config.yaml
d_expert: 128
d_shared_expert: 0
dataset: "wikipedia_en"
Below are experts of layer 2 (counted from 0) of a mixture-of-experts language model. Rows are named gate (a neuron's input weights, with its number), up (a neuron's input weights, with its number) and show model dimensions 0-95. Each number is 128 + 32 x the weight over its row's rms, rounded and kept within 0 to 255. Numbers have three digits each.
Before each expert's rows: "mostly gets" lists some tokens that are sent to it at least half of the time. This comes from a sample of Wikipedia text that the model never trained on.

# expert 14
mostly gets: " series", " De", "ham", " Mal", "See", " Ne"
gate0:110174164097129100186083138082165114077184134106080143091161142124127158079180130138163081147078138134156196158096206151096112068114109099122133156170110181158068152125171147147151175106157164121109101110142116124126141176085167102148128171142140104094160147110090114115088172137127103112
up0:093120110162166140123077089160104083165137044177150124145082129129124172129106144183138094096098053171122103116145128136078197128110162133081111114101111140093130140114131175124146154117128182141065080077121107143146142095087109138108123116156103135146085137075060104147108172116145105196

# expert 26
mostly gets: "ott", " Bay", "ison", " New", "ize", "iting"
gate0:169192137099089184138101113126119165092116110129128116162125099143155126163068205151114191166090212141101121152099097101098100113101114137125146122115088136070159164136147140078128139096100109184149184117102146217129154125088117147163168102154093126167126148117125205123132162129124096132
up0:078120132137173103149142171114126137135132064117117121114042118167203117096098138133118054147088091140140131085165157213102144141154112129118151157125151201122140144114135121178118159080130109102151146151130104054165140190153145124133112141155187156130144153077125143144123145143045133147

# expert 28
mostly gets: " all", "igh", "ith", "ady", " multiple", "eep"
gate0:147118131141110086159141134103148180088128156094122117177133131168154156116193195204113156128162112163148096140213062131097123106118114121137183091130116134141113114117108143167136120109120139147102147197089176116118091164144172128188090099144117084098131120099110119120076138134100068042
up0:074178117140101111116118097095149183083088127142136076150179127107084159159080183097121127129166122129118075143128163120156171074084126145075149123056136096131126114094150142142198132128155081134169128144173166113162158125137124131115143104170133124126171136071096155058081157149109111051

# expert 18
mostly gets: " those", "ili", " Police", " Second", "ants", "ali"
gate0:159132121177156091045130130148131103135109124134159143151131140111165162138143164135104118090133149128150093058123139131085058109097090068154077156061104117127152124048180122135143119045064169149154087131138114113116192123126144141135102111115085118111137112185190139132134134176087127144
up0:154116102093177127133173124152142172153075134101171155115149089128124126200083187129064073125090135168196105145146155144138092120114202121177084096126130156136160136129134157176160167055129161155159148132149122111186178108160105129121118165146149095099136138166147126125058148103136135173

# expert 31
mostly gets: " MF", " Tom", " Jul", " care", " health", " change"
gate0:170139042111141169135166144073110100122082084117142142140113131119161105151139087128092127132127151165157103135114169160139092117201161155180112116092131170162127133113147062109183132050100164139141146152155086156140107115140149157111186172118129151072112190142131130204165118086164160141
up0:140079128108129089151123218121168157079157168106108115090134134147077144140134184100106157151208124143191140083091126115119091157138180123139152128121108137115150137170094122104105063088132086231103137104135144167142157159091090140098126101160135130096154155098088134150099156065111139108

# expert 30
mostly gets: " in", " of", " for", " from", " at", " into"
gate0:159156111182147165098192108145141091172144185143091184120124110177177126148150161060121113141099108148131118105106145110158165109116107102096127125100168144164147159033127116141192079162142121150068145192149106126142082088130166089096087138120092150083142087112163134172120144084119148150
up0:158142115199150157108190136155112116177137171146092193127122103166154147154147181069117134127089102155150113099117132102148170108140113121100135109100153177157148175039112088124186089166121103145084149179159116152133107081126157083101066148126098132081123079088140136182109139089144134154

# expert 1
mostly gets: ",", "),", "\",", ".,", ",\"", " ,"
gate0:146170205151121152132116089111150104155150188124076101124132108160159112154122075130124141105204131144107119105121156070139135123176152095084150107104077164115113159104105172115120218159132112108119141130118156126109143103161092104153148182196162212106168176109128175134164117077136105137
up0:071114170102044128136132124145126156162169142092106102113187127171153097107116102165137112157108086101122138095150112053127186126136123109141146078101073156124060136077171182200104177166175093088126095121154138091139092152121114052148128120175125148117158113139149147136165120123151102139

# expert 21
mostly gets: "ical", "ron", "af", "off", "ance", "rom"
gate0:133146139103170157138187152113171117074079116226173079086094123118111158123083150158167134150138134085157135092130131118117132110141139107152083137136132129145113157107199073158152144123149085075150144142147147095118240148178120144098094121137173160106117159166149183099096132102097133119
up0:118085142107135112065139137133101134199102117139100165148168137116171095170140068134125137148117152142131169093099196132142139126135116154110146145116186124149039138130128149131099124085073140197118112134109107116130096185099113085124210127045143116142146063138089166123101192135156130147

# expert 29
mostly gets: "ress", " End", "itz", "otes", "ments", "ours"
gate0:119129163138090141089056143164091131168070132093116101104143130144157073160118133120127108094101215143123103121108122122162081132123166090142106107144156104085064098129153149132144137122126141060165140121119117135053145142108113166138148191168105127081124081132117156112220074148105086181
up0:150156105068147098170157186070103112172156162128109094122151090092169166093122148111134154150144191107203114139132109089104129129120115163130106118119109141106149063136069117125068188113166105159165092097202118130116141119172143149109101160153137170096139177107090077124060133120157113105

# expert 8
mostly gets: "-", "|", "–", "−", " la", " Comp"
gate0:130085186142139101131128130162133165098103125157149113142154102183094084104103138129128072106086116159166128175109159151118163112112126163090089069116152125158107155227052151117188138146100137154198157080121099113148136131189125136110106089136102130155170153096159091171139111077087086119
up0:074100216145102152116098108145134175116075111110128119097127162091171112092167191139146174178105094071124110112122189144083120101119117166103168091144121139143157147149141079081116149154167129144178154126105182123114114151093073163135082164116074124134159158174168185145102142115168099110

# expert 25
mostly gets: "American", " Will", "use", " Jeff", "ase", "ua"
gate0:162118106059126133144142122045113118149069092079155090106132154079108143052117107103155088161137137164087123121106089111152128139098165087075058156175127114165105119170076103115128202097125144138112145143164131139101132105174084159121129086158115141203114089125127107125102080131132163094
up0:101121145095116125074121127093175165160084189130182130146156131066152164133122071164096120134099061109098143133094098096153128175122142203139139159196183112145130168160100147173111141165170123065126158141126150086151098084162165089085122119152107139113125144111117087191140097077124148131

# expert 5
mostly gets: " first", " made", " known", " well", " found", " long"
gate0:118145168117083133174152112109147154081113113094128131105096099108142170100100186132191131175085104140117120169174153115094132147094109177136112136143132173111080133084139139134116103121114169140181092235116148088135127142117078157116088114079166111142080149110039141166075160118151090103
up0:109118095078102134075089108172098133129195154166131111125108147072140123111176092122117130096180144155122120180157057096091148137100130046095100119116179072115093110053140161055153121118069163117139160143176131124150088088128150153109143101116122180117146093094120173104137088131111126127

# expert 12
mostly gets: " near", " M", " Old", " Nation", " Asia", "On"
gate0:162093099110111188217132095137100115162139098145133137125151153167238175140143121152139088154121126171113108154138132166118085167164112121146141166138157140120109086120162063165200153139074191088162065159156122126130121180117121148160120147138133157102112157146163147157116153127143171166
up0:126133153166086086048110152148182147142107140109131154120142154092112123161092107102093133111131132094113126111152093141077122050047151101163210160111147185073159134090118155109103079194094166103131132169122125166134070159138146114150103153104141076151141166113135085071149119130113142112

# expert 27
mostly gets: " design", " band", " song", " station", " round", " record"
gate0:156089106120130093127199146110105190133153174106116103146165100130186134130169187139126112123121131103148106135153094095093127106090192155121132103053131108091131081161123121082105111145122131108141126142107142124132167172122108125177136169186108062128162138170078112052086069094198162125
up0:193155118134056114193109122101156142117148150142139134110068096198123094122144092129127170085171150111183154156152131146116081160110115102100146162141164078187122130082115156116103099122126130110155056098103152046107185131141102173106153168111126138163127124136094105170084117104131196109

# expert 10
mostly gets: "ast", " another", "ins", " Premier", "ikh", "und"
gate0:131160121149162177152110198146147127102133102167137141081178137153069089104144119154124116130043135086120095153106152116109090114055128123164147122103068121143132128167132120106142117088141162162149134107046127118168165097215093091127128103142144156135090093169099155167101079175150175144
up0:141085157139164135154121056104116115151184135099105137089137142119157175147151136115092140116131111121093162202143109135171105141069077134209137089154115155067155133181112110150096110137098053130099101137162133194119124113096149098161122127155200097135112120089109140090138157165077066140

# expert 17
mostly gets: "ole", "bs", " International", " Bus", "ops", " Original"
gate0:139146136129099150152183137106115173166117121177137095113110109153092180096152090167181078188129163114123089062079103176142155067102123139096178171161107181065086116177111103154166109125183128134157147118089123130147189117101115162173177122098129142193126109130144126107140117130111090089
up0:121176093132084121186174167132101141126116157072183100147161050115147135106167111137095083157138171129140112095159075159113161098133158147108153146084094122088052130141135129090120078133184112114136128118132134179153042141126162141116103137097076154134107118140183140201136121112173092106

# expert 13
mostly gets: " and", " that", " to", " which", " who", " they"
gate0:169126129151154126137144114116157143160114102146172202133113087094083104139124115140147115175174153090135153139177202099146145166170204109186177076149141081140132131130108104125092103104056125117150079136129120099178148123040114128125114130066107107116120141101096083126073119123170078114
up0:042026175095141071118136138139112169122110171129117120153103164105140163160100118127125114055082129175161134102085088167121097116141090191097086134084159191121173141136121123150151113127170155150134160161141079158110102099134166156155126160197107147123114110161162136158168106132122137122

# expert 7
mostly gets: "ann", " Director", "ipp", "tt", "eed", "sk"
gate0:122148189114136128162130154113157164154109198095122050177137128195068194165043089133116175186130101136109181135150158116159106108129165163108114119084148144167089177112115119116169125125115149142183137151100095150145179169120074093099161135107113121109110166136126112116166101137142099148
up0:146147089196134087131173098161205095146122145130131110178105160079111180120101118141154126144159096107166118154102139117150115135150162110124111083129124119099149088076138102098144099126054125138190096164184121166130147085092199110126203140114129118061121173122104159069142083110140090112

# expert 9
mostly gets: "rop", "amm", "onym", "duc", "ear", "eth"
gate0:125178103159163116113161211128122163085130079160168076111171113101172155157137131104153122129111124144096117114114157093088104175122117140122143176124151142117105069113142181105136189145206106142106165142173095093149159112133157178158137110150110128076159128086171173108076121186075150176
up0:117146101112174063094133142136084138099171160138127161085145143114129151145173136178159103167128156052114126106132175088098073115170169098173140133133122200125093166097130116104120149125094105148139115142076102126191140174172139121133154148102191154186087126121108152118206127109189143173

# expert 15
mostly gets: "ok", " more", "ub", " American", "ung", " Off"
gate0:121192097114140165106098136161176156143096172125153135126148119092177111074168176106112123116135131103133112107133077172099188114137107132156163175174119165119172136136111095170165059082082101149169145058147098171115187118123118100121075136116078073150076115153165106088118157106105165119
up0:161154123186141173145147182054130126169138091176140108108159108076097147190150132050096157099170152140120138127107136125122118103164118067142095166184089102153114106035185129105091145164150153096147107154153101158120161145127181153113118105097077162156143091165117147156115143157113143126